python train.py --n_layer=9 --d_model=224 --n_experts=128 --d_expert=128 --moe_layers=[0, 1, 2, 3, 4, 5, 6, 7, 8] --router_score="sigmoid" --routed_scale=1.5 --balance_loss=0.00299 --vocab_size=14511 --norm_eps=1e-06 --tie_embeddings=false --lr=0.0167 --beta1=0.95 --beta2=0.99 --seq_len=768
Below are experts of layer 4 (counted from 0) of a mixture-of-experts language model. Rows are named router (the router's row for the expert), gate (a neuron's input weights, with its number), up (a neuron's input weights, with its number) and show model dimensions 0-223. Each number is 200 + 40 x the weight over its row's rms, rounded and kept within 0 to 999.
Before each expert's rows: a language model's description of what the expert responds to; "comes after" lists some tokens at least twice as common just before its tokens as in all text. This comes from a sample of Wikipedia text that the model never trained on. Tokens count by the router's weight.

# expert 60
Description: Single capital letters starting names, codes, or abbreviations, often after a space or punctuation, such as N in NGDV, W in WIS, G in Gopimohan.
comes after: "-", " (", " \"", ":", ";", " by"
router,243,173,214,227,202,226,178,227,268,160,166,176,283,201,180,186,237,198,207,251,279,210,238,177,169,249,184,169,153,129,177,165,270,145,153,262,214,189,214,208,212,211,201,235,213,232,205,194,192,188,187,177,170,232,203,205,182,245,190,182,156,199,150,245,224,164,202,193,236,191,190,164,155,247,144,207,166,222,195,246,220,272,220,170,287,263,147,179,278,261,171,227,157,201,189,206,169,139,193,241,259,239,200,212,196,204,203,229,237,179,195,181,183,152,222,197,209,184,111,258,217,215,253,216,218,218,158,136,271,152,214,231,224,226,222,109,235,185,205,237,184,172,174,152,211,210,107,298,165,177,243,148,188,196,178,168,245,190,234,260,288,269,152,321,198,246,214,199,186,156,173,194,250,239,186,231,163,177,226,118,177,145,240,226,182,110,229,191,196,174,203,175,199,242,139,196,203,164,127,245,164,181,68,242,240,267,218,230,165,225,263,238,170,236,241,172,150,139,152,169,215,173,156,229
gate0,200,261,155,191,234,211,198,150,224,209,199,194,192,266,202,217,99,254,148,171,198,189,183,200,223,227,219,196,111,211,170,207,234,80,286,174,178,241,180,210,200,232,289,250,156,215,217,220,198,201,199,156,261,181,220,212,265,172,198,169,163,225,198,189,116,264,204,219,175,190,223,130,195,204,193,125,210,248,150,156,209,202,156,203,187,237,205,129,194,232,209,215,236,170,225,252,196,286,170,319,200,162,255,203,152,151,224,309,205,203,197,73,289,235,168,200,249,211,156,170,246,223,169,275,207,215,177,193,190,200,143,212,248,241,205,222,236,173,197,272,202,208,227,301,190,208,237,185,193,253,165,168,177,220,144,161,201,176,256,209,176,212,172,142,210,224,270,199,184,181,170,174,194,233,189,230,183,207,237,220,192,202,214,203,197,189,169,258,198,163,185,187,206,238,170,214,181,193,183,200,79,154,157,255,194,180,222,188,257,216,186,183,174,235,208,142,199,199,218,178,336,165,212,287
up0,136,189,167,195,182,183,198,190,190,237,185,179,200,153,202,226,208,221,371,247,222,233,258,204,164,133,185,230,245,151,241,176,200,332,189,234,319,208,161,172,211,178,203,158,236,177,197,182,150,158,207,244,201,245,165,218,184,199,221,233,226,137,206,155,204,190,247,211,207,203,186,300,238,179,230,231,204,229,181,200,205,162,229,191,176,165,184,243,192,129,203,201,194,239,208,154,185,121,266,82,229,254,157,204,236,214,207,207,172,199,215,318,177,148,193,200,194,212,286,210,137,184,205,188,177,186,176,219,211,186,263,216,145,219,175,194,210,223,235,137,203,285,201,149,222,197,179,168,208,201,258,288,220,200,269,196,162,235,87,189,205,172,171,191,184,216,183,206,191,203,177,195,194,176,295,172,289,190,217,203,210,249,215,203,211,215,215,209,209,232,194,170,223,168,228,194,213,196,257,219,246,214,194,205,164,229,184,232,131,139,221,261,212,202,162,317,200,183,164,198,132,209,174,102

# expert 42
Description: Nouns naming organizations and administrative units after "the", such as Party, County, state, city, District, government, Council.
comes after: " the", " The", " National", " of", " a", "The"
router,195,192,220,203,262,125,207,241,291,228,179,137,197,198,204,216,198,239,215,271,171,242,222,169,182,230,200,255,147,231,214,146,254,198,194,223,157,185,160,181,214,194,168,192,143,249,252,186,185,178,174,206,208,301,168,250,264,86,201,217,265,177,106,193,133,211,220,207,232,196,159,168,132,174,193,144,229,199,194,241,199,132,235,180,175,243,165,200,212,155,174,205,210,223,137,243,186,149,174,185,211,151,179,135,159,207,236,290,248,196,211,170,167,198,225,145,202,228,173,211,147,188,198,222,172,158,241,150,225,168,185,278,262,242,186,196,154,246,251,137,276,139,202,166,139,273,144,175,225,164,226,137,156,226,236,189,168,210,204,203,218,182,144,200,233,203,168,209,112,192,232,123,182,215,149,248,127,192,186,149,187,281,156,228,253,199,190,180,212,197,153,251,169,152,141,274,130,107,170,202,221,187,187,225,257,158,230,265,174,192,257,193,218,203,241,204,206,181,171,248,176,190,237,134
gate0,210,210,128,237,222,233,214,196,211,228,168,200,188,216,201,201,181,196,194,190,220,208,225,188,190,253,195,176,179,180,190,152,256,167,210,151,175,191,196,197,210,201,178,170,175,206,221,200,102,199,143,80,112,110,198,228,160,206,201,205,227,118,200,167,244,235,229,190,202,194,253,160,142,96,202,159,213,199,239,198,203,137,206,211,269,261,207,226,211,219,201,230,215,263,89,242,222,175,191,193,236,229,209,48,207,252,247,205,116,135,196,122,216,200,151,200,199,209,156,136,114,212,206,241,180,178,263,167,197,193,105,227,268,205,222,232,185,207,196,109,181,200,204,196,196,208,226,218,191,205,224,205,204,179,206,165,208,221,238,164,177,228,260,209,185,274,173,325,199,226,195,170,166,235,202,253,155,159,266,206,200,253,197,194,193,264,171,174,239,251,212,190,178,275,174,199,104,228,197,187,208,135,228,209,185,182,235,198,207,148,202,185,233,224,189,253,121,193,94,240,137,155,204,207
up0,194,191,310,191,193,139,223,213,205,168,188,203,198,191,203,173,205,213,224,239,191,161,201,180,217,197,204,231,246,203,215,233,220,234,194,239,166,192,227,195,200,156,222,184,209,192,171,212,313,156,250,315,275,238,200,177,256,208,206,203,154,310,193,226,202,182,201,198,179,229,149,193,288,313,184,235,208,201,163,163,204,304,207,206,140,102,199,191,191,186,253,160,237,79,327,166,158,210,181,240,113,159,215,260,176,164,151,195,225,216,186,245,176,203,243,206,222,189,258,219,234,180,218,213,230,198,191,193,187,194,331,185,163,205,197,167,213,143,230,260,243,187,179,205,199,254,204,172,306,159,196,240,197,207,226,216,192,197,220,192,221,177,199,169,219,184,215,107,203,197,192,221,179,188,206,182,268,214,114,204,162,138,195,199,199,126,195,183,129,156,205,198,200,196,294,235,214,177,245,198,153,252,175,199,212,220,183,238,210,262,209,172,177,214,220,227,316,212,259,188,228,178,173,191

# expert 41
Description: Nationality and scope adjectives before team or genre nouns, such as American, National, Belgian, international, often opening biographies and club descriptions.
comes after: " the", "'", " a", "),", " of", " an"
router,184,183,214,190,259,237,105,224,173,197,185,153,253,151,247,174,222,205,202,234,170,244,236,173,158,156,185,190,183,229,90,134,223,212,129,241,173,157,171,219,168,185,248,259,169,231,263,235,107,241,205,230,223,227,131,191,197,213,210,161,215,241,188,226,186,214,239,194,127,188,175,136,152,161,221,127,293,276,205,202,175,208,223,118,262,238,204,232,221,240,162,156,124,112,162,220,222,255,168,216,203,220,247,256,175,170,145,338,215,216,211,213,192,217,259,189,226,99,191,189,152,221,149,228,268,185,191,221,181,157,212,224,231,160,187,169,214,175,254,222,199,196,214,179,204,239,181,165,182,197,246,220,175,187,238,202,169,264,167,155,224,183,211,246,248,255,270,196,185,245,116,178,174,235,195,172,141,175,221,206,209,238,290,241,210,192,210,203,216,158,199,223,216,199,148,245,154,176,131,211,174,180,238,192,186,266,200,145,236,157,171,217,200,187,250,238,177,230,250,112,134,256,175,184
gate0,193,172,176,173,212,209,177,262,201,216,198,143,194,168,195,253,211,224,211,218,237,245,254,119,161,161,137,227,204,204,230,230,242,201,202,249,187,235,158,207,199,186,246,251,201,190,175,253,225,206,198,196,289,201,181,219,209,162,195,158,197,208,159,173,245,165,215,119,197,229,169,222,154,260,177,153,199,243,189,273,203,192,221,161,163,270,175,198,203,170,233,245,217,180,202,255,149,197,188,281,196,202,212,208,230,229,207,301,185,186,195,260,46,170,205,218,195,202,209,165,233,191,190,251,265,217,205,215,200,120,163,162,229,164,201,205,198,216,214,147,145,265,195,183,206,253,195,193,294,224,303,213,252,201,181,214,197,206,209,108,90,158,197,292,201,216,167,207,222,236,192,207,208,218,184,152,193,208,187,241,213,204,209,203,232,192,233,256,161,165,203,275,208,170,169,242,135,165,183,220,214,144,180,148,244,314,104,208,228,61,203,164,207,127,276,199,195,222,249,271,156,203,201,216
up0,196,222,244,221,196,207,160,182,86,224,202,183,218,199,255,217,212,226,202,215,180,183,199,189,221,74,159,182,250,302,200,186,180,187,206,208,218,270,198,139,191,221,193,153,210,115,199,270,205,217,233,208,226,186,191,243,218,207,225,159,180,197,280,237,181,283,172,280,200,167,154,219,183,242,236,200,212,155,257,193,217,198,239,199,227,171,138,204,112,206,192,245,231,201,203,193,204,182,133,76,238,216,193,241,224,193,97,169,241,195,376,169,226,133,127,205,233,161,256,226,178,234,209,186,183,192,192,186,199,270,161,187,232,205,213,181,189,201,146,174,239,196,200,203,230,195,166,128,220,198,208,212,117,207,143,214,229,200,222,197,172,179,195,172,226,182,118,202,206,206,158,155,203,184,204,184,222,207,283,240,128,231,126,165,271,198,226,242,213,219,243,205,154,193,192,176,215,213,226,202,201,199,159,155,178,221,197,157,173,120,187,218,124,173,158,213,176,258,130,169,315,199,189,182

# expert 5
Description: Pipe separators and semicolons between cells in data tables, mostly after numbers or dashes in sports stats, election results and lists.
comes after: "0", " ", " —", "5", "3", "%"
router,182,265,223,240,236,182,171,148,188,198,169,154,215,263,218,287,249,127,146,304,256,207,119,231,192,155,202,181,205,131,175,288,187,243,185,215,153,220,204,318,170,176,195,253,187,219,246,254,215,208,209,193,199,230,164,232,185,259,194,200,253,211,204,231,214,175,170,197,215,205,211,222,278,215,171,242,225,247,245,167,223,158,188,196,151,214,212,165,90,211,261,179,205,178,139,196,274,168,142,282,212,211,214,186,212,115,154,258,175,176,101,258,160,164,246,175,235,204,234,227,206,266,146,232,100,189,216,212,268,269,159,149,261,223,177,218,187,196,174,198,131,212,187,174,173,263,178,265,265,182,198,205,242,224,272,182,224,197,220,217,272,225,189,220,198,245,146,211,194,151,194,226,225,205,204,176,170,223,195,183,189,187,210,303,231,215,129,215,175,213,205,163,160,172,271,164,186,198,217,236,198,234,211,150,236,141,120,157,164,189,207,162,159,224,207,186,173,193,256,242,173,153,203,187
gate0,157,247,203,212,229,185,156,208,127,199,179,182,117,217,242,197,199,205,183,194,208,262,169,137,193,188,161,204,218,211,204,174,142,198,196,213,183,193,189,198,237,221,227,183,224,185,252,208,201,338,294,241,271,218,209,200,198,141,208,202,142,209,242,247,158,178,214,209,138,156,292,204,215,222,215,188,172,180,225,199,251,224,184,192,169,186,189,245,165,224,228,223,125,233,198,210,178,166,179,233,135,197,172,189,181,197,197,234,262,267,186,175,219,159,178,209,231,127,184,237,145,173,250,242,200,257,192,351,187,202,211,250,301,183,118,168,183,252,201,251,238,225,168,195,218,214,157,197,56,217,200,177,184,212,199,191,260,282,142,242,200,191,127,132,204,175,130,128,153,93,156,215,150,176,216,222,235,178,226,182,186,222,185,181,123,240,207,165,181,216,192,198,204,192,207,178,121,151,199,188,199,189,177,194,189,301,210,165,225,150,175,222,179,204,287,196,168,199,204,180,254,206,258,153
up0,198,122,153,178,222,217,186,175,217,147,101,192,175,229,223,209,185,199,196,168,259,224,195,100,235,197,144,149,177,237,190,190,159,156,220,233,257,189,231,225,134,93,193,136,198,192,248,135,190,265,183,220,153,197,186,207,210,331,158,136,170,262,295,167,165,257,203,170,266,201,133,170,184,219,272,198,166,245,206,176,166,285,169,174,184,171,186,198,171,223,190,194,119,197,200,257,150,188,225,223,163,190,248,133,150,184,170,181,218,223,232,209,195,238,192,204,258,241,250,208,198,206,311,186,182,211,221,198,160,169,200,160,211,205,175,219,143,176,228,246,206,140,256,201,214,208,158,168,178,255,213,202,153,234,193,159,196,195,146,135,174,204,208,205,187,184,193,226,204,186,214,228,202,197,213,142,269,172,204,185,252,210,171,127,118,257,215,174,143,225,244,203,230,174,186,193,143,182,229,193,195,147,205,275,213,330,268,142,263,220,204,200,202,192,195,262,245,164,179,211,201,269,223,271

# expert 2
Description: Digits inside numbers in tables and numbered lists, often the final digit, such as ranks, scores, vote counts, years (4'9', 201'2').
comes after: " ", "1", "2", "3", "4", "5"
router,232,240,205,93,154,157,222,180,135,246,188,232,240,134,187,157,257,224,241,205,170,247,179,168,124,114,165,217,157,186,145,255,197,232,228,156,200,183,192,199,191,213,232,192,164,178,229,183,194,186,235,190,211,220,163,239,175,211,140,203,214,221,187,235,267,208,146,209,232,196,189,153,137,270,148,281,218,223,195,220,140,145,108,122,171,168,201,184,230,163,153,240,167,230,235,182,194,130,176,256,239,128,197,154,194,215,228,180,252,115,228,236,177,208,203,150,249,205,169,137,195,231,166,190,184,228,220,233,214,241,216,147,182,177,191,127,200,219,198,95,180,229,208,167,123,191,264,253,209,184,216,92,206,181,193,155,177,246,176,245,252,162,249,258,185,222,191,145,178,196,179,166,170,194,208,231,144,213,184,183,149,134,176,156,186,166,214,194,232,250,218,183,254,148,218,237,190,211,264,164,211,137,135,281,204,274,313,204,260,190,199,231,221,197,219,179,206,233,172,123,171,188,138,257
gate0,289,216,200,182,148,198,169,245,199,162,145,133,175,268,186,178,134,214,296,200,173,188,189,138,253,156,249,144,171,196,225,204,202,210,65,203,229,208,211,210,242,206,273,183,176,208,259,259,185,180,221,249,212,215,189,276,225,250,263,198,225,275,226,153,251,203,185,248,235,212,218,267,195,167,237,206,174,216,154,214,186,217,206,252,199,222,193,186,247,196,142,182,191,207,165,100,167,205,230,214,182,126,182,126,290,240,214,179,238,189,169,219,200,268,234,201,222,219,241,203,171,194,273,210,209,156,144,230,212,186,212,211,212,161,183,209,162,195,204,247,197,206,212,223,198,224,200,201,184,135,138,203,146,203,158,138,244,173,207,199,172,184,222,219,187,165,158,289,153,208,151,229,183,214,206,209,199,128,120,163,283,136,264,73,199,200,223,301,183,232,220,189,168,148,208,245,188,221,201,254,209,182,203,158,206,175,241,210,262,176,234,145,269,139,168,190,225,193,250,105,254,212,236,175
up0,211,189,175,198,231,203,183,140,192,196,180,203,214,213,200,193,265,200,144,202,186,204,187,217,225,162,214,133,194,205,214,103,211,191,196,126,216,128,143,241,192,190,219,202,290,175,214,196,135,216,188,204,201,146,238,164,205,129,195,196,170,251,212,234,216,195,220,182,197,175,191,218,261,218,146,295,241,147,125,190,200,144,282,195,169,200,214,238,131,147,234,187,162,160,203,227,196,159,183,193,191,164,199,187,286,192,189,191,194,279,266,144,201,218,151,167,204,198,126,216,221,70,247,90,229,224,217,244,247,178,203,177,178,236,266,206,198,215,226,211,139,187,205,194,187,196,203,216,158,216,166,217,201,218,174,276,189,180,199,269,227,220,192,211,213,228,192,211,220,192,173,227,260,196,195,229,177,124,196,176,168,187,159,188,175,234,109,100,171,242,106,238,164,144,99,223,193,203,188,196,266,232,207,217,231,218,276,178,166,162,200,343,209,200,166,206,110,200,161,130,207,210,191,108

# expert 50
Description: Leading zeros of decimals and zero values in stats tables (0.20%, 0–1 scores), plus other first digits and capital C, males.
comes after: " ", " |", "0", "–", "1", "."
router,164,263,247,144,165,210,189,149,215,165,245,156,268,205,162,149,203,236,242,181,244,227,183,160,231,171,205,202,143,238,109,159,188,197,198,204,152,218,194,221,198,181,148,288,230,180,266,227,196,144,135,228,161,262,215,221,170,210,224,90,177,219,168,220,198,155,229,197,169,102,197,110,194,165,208,186,151,199,138,231,176,146,218,219,233,166,226,146,249,197,141,205,155,151,198,164,166,162,246,246,240,232,238,185,215,143,155,213,198,197,189,270,208,200,207,140,218,243,125,255,193,219,185,236,188,272,209,178,202,218,175,190,151,218,280,99,160,190,176,235,170,166,185,196,151,242,170,170,206,210,239,149,170,247,229,232,202,242,160,243,252,141,249,329,245,257,195,171,172,148,146,152,128,184,172,244,158,210,211,163,170,233,240,182,218,154,169,237,190,204,195,197,213,218,214,227,165,209,235,190,237,202,42,226,231,208,203,220,210,192,232,188,185,195,186,165,213,177,259,152,109,200,200,231
gate1,228,241,145,196,222,216,157,195,190,272,172,193,231,230,227,211,159,227,225,189,235,188,208,205,199,163,156,227,207,192,137,194,317,198,213,274,83,261,143,219,158,160,233,254,164,199,226,102,147,141,167,199,218,181,195,167,193,273,194,200,199,121,185,142,192,147,244,198,196,189,209,205,166,199,159,248,209,276,241,162,270,187,205,233,159,134,158,184,159,200,186,173,202,235,222,183,155,195,169,202,266,172,256,236,240,286,155,223,141,234,288,125,224,172,156,199,146,207,182,306,196,272,243,205,148,156,203,182,229,200,170,318,198,205,241,164,215,219,196,141,227,248,122,210,150,213,253,248,203,228,262,219,178,266,216,197,214,168,202,208,208,203,227,185,180,272,217,200,146,187,167,81,206,199,212,177,184,156,130,131,273,188,185,131,200,122,199,204,213,179,172,238,185,196,188,234,190,257,219,185,231,191,193,202,242,239,235,226,169,199,200,220,269,237,145,203,217,178,206,173,192,156,220,178
up1,117,221,173,208,262,244,195,193,200,232,140,187,264,267,248,264,254,247,175,192,214,138,196,269,225,135,220,238,243,219,207,154,277,221,148,213,188,244,200,211,185,168,235,242,202,174,186,90,161,182,209,195,169,218,240,177,161,244,167,196,224,155,157,134,252,211,156,194,165,213,101,178,218,229,232,202,201,197,183,199,243,189,188,183,103,188,187,143,189,239,167,109,160,259,171,220,269,221,161,188,198,168,202,223,275,173,213,130,189,201,167,176,213,181,178,238,175,284,207,251,196,194,215,171,211,234,289,213,179,189,192,273,216,185,226,188,155,207,181,194,214,283,173,114,216,185,206,198,251,255,192,86,266,241,147,186,192,185,188,232,225,180,259,213,225,184,304,175,212,153,196,128,116,210,176,219,116,212,163,217,199,208,193,180,240,187,205,208,136,229,105,196,202,169,230,223,186,190,179,183,157,110,246,173,225,199,210,194,99,235,198,216,215,208,200,159,200,203,197,260,206,124,222,245

# expert 58
Description: Initial 1 or 2 starting a four-digit year or number, especially in birth dates and sports tables, e.g. 19 February '1'990, '2'022.
comes after: " ", "–", " (", " $", "/", " +"
router,193,156,189,179,172,251,193,229,213,194,236,215,321,274,153,140,211,189,204,147,138,223,208,148,269,178,205,261,132,213,215,133,172,228,247,216,172,258,169,199,211,162,241,148,168,179,257,181,218,126,233,262,231,279,214,173,224,156,216,195,147,219,200,160,208,192,225,192,137,205,152,235,154,276,202,219,187,229,146,145,221,267,263,234,164,218,197,240,235,122,229,179,197,219,174,135,228,278,94,189,146,166,227,176,171,249,150,172,152,235,192,182,212,194,186,190,179,228,252,223,243,204,279,204,149,291,200,219,250,206,235,171,196,201,252,148,230,189,232,228,151,203,178,249,146,233,244,173,232,216,209,197,249,192,205,237,159,159,215,239,201,222,179,253,189,241,207,163,140,154,202,221,181,209,137,187,173,195,142,248,232,280,176,116,178,163,133,178,244,203,237,255,262,167,197,278,212,212,237,206,221,258,212,161,140,151,157,204,226,208,165,230,231,206,105,227,166,219,208,183,129,174,188,130
gate0,220,235,192,240,118,218,250,192,200,200,250,86,264,253,197,257,178,209,170,236,150,162,163,173,242,203,251,186,176,197,202,207,192,149,172,236,155,206,139,219,249,173,328,192,149,208,161,218,190,207,197,224,249,181,183,200,141,198,169,112,203,190,200,151,180,199,177,235,199,207,193,213,209,200,196,224,203,197,165,272,146,199,203,166,172,193,103,215,194,129,167,124,225,159,191,252,243,212,177,210,183,292,176,168,206,219,226,217,192,226,146,185,236,249,213,178,210,199,214,271,158,139,169,198,193,257,171,202,231,219,180,255,124,202,202,218,216,180,194,209,185,276,170,211,204,218,190,185,310,209,196,181,201,216,71,231,162,222,203,265,176,202,194,191,90,271,208,83,207,192,202,210,197,204,193,198,189,226,179,231,228,200,193,178,213,224,242,182,187,201,183,232,193,188,283,198,210,202,163,210,190,187,181,197,194,171,208,264,171,26,306,256,202,168,278,198,133,146,187,193,189,202,241,227
up0,264,238,197,257,154,198,179,201,129,188,259,186,258,287,228,243,79,172,135,226,120,128,137,142,193,207,201,192,208,212,187,228,191,166,152,296,214,191,194,280,217,197,256,197,231,206,214,185,201,213,217,277,213,194,125,210,120,203,186,70,160,118,315,164,207,216,229,204,214,199,196,191,214,183,162,199,211,191,151,269,151,211,200,212,136,190,181,216,196,116,162,180,212,122,132,249,239,210,137,202,132,258,209,178,206,204,212,219,184,171,194,235,254,219,165,230,263,201,232,218,209,209,273,275,201,267,171,186,220,200,162,193,189,184,158,205,250,188,178,227,199,257,195,226,196,227,263,161,318,201,224,174,235,172,147,219,137,232,173,222,195,231,190,193,120,214,195,209,194,143,209,188,162,218,132,248,119,211,143,215,217,203,142,202,222,182,227,145,173,214,227,202,232,143,303,234,190,217,190,201,194,173,140,185,183,199,202,230,202,137,223,195,216,194,217,229,176,171,206,166,220,196,204,202

# expert 34
Description: First or early digits of years, scores and statistics in sports and tables, e.g. 1'9'66, '4'8 draws, 2'0'17; also number words like six, twenty.
comes after: " ", "1", "2", " (", "3", " $"
router,244,252,209,207,196,189,231,172,133,191,177,241,259,209,183,220,241,231,202,214,161,236,218,147,133,236,223,207,173,203,162,250,192,195,144,216,101,225,139,187,148,163,219,186,206,167,215,230,181,166,108,159,241,250,158,276,148,78,236,228,139,156,233,184,222,219,198,208,160,174,145,256,154,204,174,102,181,236,149,202,171,204,238,186,174,221,215,183,230,204,188,215,238,262,197,198,174,208,183,281,189,204,217,168,200,255,229,193,201,164,194,163,206,121,199,209,204,125,229,185,154,281,164,116,177,258,177,193,132,239,243,255,191,185,230,248,166,209,177,155,168,153,194,191,225,227,228,227,181,242,269,217,153,239,178,219,207,201,294,182,211,216,247,234,146,222,303,259,219,223,178,140,226,160,158,178,210,274,200,166,193,301,206,180,211,104,195,178,212,118,142,216,219,186,172,271,240,153,202,123,224,227,221,210,274,164,201,163,214,192,211,237,184,194,157,272,195,180,197,174,137,240,170,146
gate0,220,163,218,266,308,193,211,229,199,167,214,144,250,172,214,200,229,200,238,238,202,200,189,58,195,158,142,184,145,170,161,204,195,190,194,185,233,253,240,196,138,190,218,200,169,184,188,212,164,179,220,180,188,207,217,204,198,147,230,185,273,149,184,209,164,199,185,253,265,186,234,211,207,271,149,171,220,146,209,145,116,216,95,220,209,197,263,189,242,194,163,196,182,163,138,160,202,201,208,202,275,172,378,202,179,143,195,181,176,232,284,197,200,185,207,157,212,209,105,193,202,246,243,157,209,210,180,245,213,190,224,364,176,208,146,203,248,180,141,219,161,203,138,177,201,171,166,221,172,223,205,205,191,241,182,224,214,163,249,253,203,175,209,220,148,221,203,205,189,174,151,199,190,207,268,211,218,146,200,191,164,201,175,213,198,198,191,229,206,115,243,239,122,200,232,256,241,176,157,198,182,220,187,198,260,198,143,185,329,200,187,163,241,169,184,250,188,213,190,227,153,218,210,133
up0,191,201,251,166,179,273,247,224,188,170,110,202,241,148,148,184,245,157,183,233,217,195,177,202,160,212,212,209,218,226,192,208,159,157,245,187,198,257,222,187,224,189,234,192,200,189,222,231,201,193,162,197,196,208,161,266,204,213,194,175,176,181,255,207,209,182,232,98,209,145,198,228,120,192,250,234,206,138,258,213,269,201,229,136,234,188,114,242,176,218,161,196,222,187,194,226,156,215,199,231,170,246,115,105,255,214,235,186,217,189,242,195,210,104,167,266,273,197,190,269,178,182,215,209,217,192,207,241,102,170,275,187,235,209,205,140,191,185,147,99,170,156,195,241,160,226,228,227,187,209,205,213,192,257,254,180,121,200,126,231,174,256,223,134,204,133,81,228,183,221,201,169,202,140,195,149,220,211,199,179,351,239,197,231,224,231,200,189,216,221,190,152,215,145,225,169,201,181,172,219,190,180,141,229,210,204,148,200,150,223,245,196,218,245,228,327,172,194,192,200,178,127,123,207

# expert 59
Description: Column headers and cell values in wiki tables, such as Result, Votes, Pts, Title and Time, plus zeros in statistics rows.
comes after: " |", "|", " ", ";", "/", " Votes"
router,222,179,203,150,237,151,185,147,201,225,186,124,223,149,254,199,170,206,167,175,198,236,168,147,189,119,165,213,183,230,197,180,180,221,130,208,211,163,232,281,208,217,235,226,210,195,173,202,175,169,210,222,156,249,143,170,187,121,222,222,150,185,163,237,173,160,205,262,241,145,282,96,126,144,203,239,194,234,167,162,239,192,149,218,151,159,253,176,234,160,112,175,215,217,171,151,196,214,221,220,227,221,154,261,175,198,203,253,167,190,163,211,273,146,252,142,162,179,136,213,214,220,169,224,209,243,164,172,276,145,162,249,158,241,216,149,161,213,198,120,196,191,167,207,193,215,149,157,238,147,204,160,198,206,228,229,183,255,205,253,264,201,251,250,149,272,186,195,252,268,193,163,209,189,177,144,146,242,230,189,208,177,133,242,201,197,201,237,115,181,214,197,226,201,235,204,210,204,88,175,227,223,117,223,283,247,189,230,248,160,216,136,118,225,176,201,229,135,239,142,200,272,217,245
gate0,207,232,201,53,196,246,202,181,221,230,178,197,157,201,203,158,194,205,188,157,171,207,197,145,183,131,297,211,207,220,215,213,195,190,192,193,253,233,228,212,203,215,206,198,237,169,216,203,221,200,182,230,63,220,187,191,139,124,210,268,192,299,172,296,201,175,260,192,208,180,273,150,157,226,226,145,274,218,239,128,188,193,196,213,178,204,184,151,287,180,192,159,243,201,110,160,191,173,207,163,229,213,200,246,196,204,184,187,195,214,218,208,195,244,213,159,271,192,187,226,161,221,248,145,214,215,198,177,237,182,194,181,191,212,158,202,173,214,164,226,241,350,234,249,210,199,206,196,203,218,223,201,203,151,219,301,181,219,259,200,228,226,196,211,225,179,187,190,220,200,200,156,193,207,180,192,288,193,238,209,187,196,145,117,213,181,199,201,244,171,184,222,198,254,199,187,202,208,205,155,232,204,129,218,306,174,207,197,217,94,157,219,174,316,261,194,217,251,255,105,282,171,157,214
up0,182,195,253,310,231,149,232,234,196,176,221,206,288,292,205,237,207,167,195,195,162,145,134,261,127,211,197,193,148,184,153,176,252,196,238,238,134,141,164,149,254,98,174,192,107,221,152,108,188,181,146,165,241,172,184,205,249,171,241,88,194,98,308,202,144,201,152,272,148,211,203,185,204,170,167,298,138,232,121,232,201,200,203,191,178,199,239,242,178,197,252,216,191,142,269,230,210,127,156,231,161,134,137,194,209,207,190,224,205,214,196,235,217,187,278,229,172,238,234,144,244,135,184,223,245,99,263,221,173,175,190,198,250,184,172,197,236,198,219,215,194,177,207,139,204,200,250,206,187,217,186,179,233,241,181,218,191,194,200,155,208,190,203,200,189,199,187,231,189,140,179,178,216,195,186,195,192,237,167,172,150,255,209,201,114,215,240,219,137,170,240,203,203,243,263,203,179,171,199,158,196,204,210,197,167,224,163,152,189,238,195,191,204,182,216,177,235,182,214,277,145,191,260,205

# expert 35
Description: Middle digits of multi-digit numbers, especially the 9 or 8 in years like 1990 or 1913, plus coordinate digits.
comes after: "1", "2", " ", "0", "9", "–"
router,264,214,157,193,146,160,170,134,183,187,222,219,249,151,175,222,250,296,249,209,152,208,213,241,163,216,229,202,128,191,208,175,243,200,193,190,209,236,152,184,267,153,200,185,205,151,200,204,202,189,243,296,256,257,256,210,212,154,186,167,137,270,273,232,128,221,204,153,226,196,220,217,151,169,247,235,218,141,120,161,149,231,171,207,226,163,246,154,171,185,224,186,149,216,204,246,184,164,233,220,267,199,150,159,221,196,170,198,207,243,202,234,194,243,162,213,159,190,179,144,228,162,229,167,120,255,237,199,273,235,168,268,202,229,232,190,211,160,198,273,107,235,237,284,202,226,229,192,132,286,211,175,154,262,215,234,150,205,232,258,158,267,242,216,247,258,209,185,130,236,106,157,211,218,237,196,175,225,133,200,227,279,194,221,180,161,173,191,205,201,237,213,246,185,155,150,274,226,200,167,219,195,148,148,295,211,173,125,187,155,196,234,199,143,172,239,228,207,202,207,156,190,163,163
gate1,127,150,194,154,265,214,176,186,209,181,165,167,200,155,206,260,159,261,164,256,219,226,202,243,215,207,193,237,204,291,259,145,188,178,180,242,209,250,208,173,195,232,180,194,175,216,251,122,190,215,173,259,197,193,265,201,202,214,203,246,209,195,159,204,212,204,193,155,182,172,192,191,200,203,213,242,194,290,263,232,115,193,288,244,205,182,147,196,177,165,187,268,165,251,212,251,207,148,223,245,304,158,186,126,196,197,230,210,194,232,218,236,268,242,178,160,243,213,194,204,168,163,236,179,191,169,172,218,175,180,223,203,211,251,178,194,232,201,104,241,209,229,189,129,195,228,241,163,240,271,180,273,258,253,156,239,201,189,218,200,244,184,111,195,148,130,209,207,165,204,126,209,197,190,253,209,207,177,212,199,218,201,196,257,202,301,154,187,207,302,117,222,227,300,216,167,239,200,231,143,182,101,187,221,210,176,130,158,221,202,114,142,239,184,203,247,225,252,254,119,200,142,203,166
up1,237,190,177,263,212,191,215,223,198,273,177,199,214,240,208,183,204,177,209,185,191,193,162,147,166,179,187,193,215,147,217,224,200,179,170,154,216,158,214,239,200,241,197,195,217,200,139,269,165,205,233,101,186,193,217,114,219,237,240,217,228,185,177,184,211,211,193,199,216,234,216,195,143,245,120,132,189,112,186,195,223,181,172,181,155,199,255,230,230,254,195,157,234,172,247,161,213,234,176,182,184,221,119,184,206,215,144,239,187,158,155,178,137,129,219,258,68,199,189,158,218,227,204,220,238,254,264,225,219,216,177,173,219,137,213,240,203,200,243,213,204,179,225,222,226,173,163,234,172,65,267,117,71,134,245,205,198,224,169,161,158,199,225,176,231,187,202,227,208,196,222,214,173,223,239,209,101,170,211,205,154,222,204,179,196,130,226,194,177,166,266,201,214,164,247,223,185,191,190,234,242,319,215,140,205,195,224,160,226,120,356,210,175,165,216,185,235,188,167,271,124,227,193,223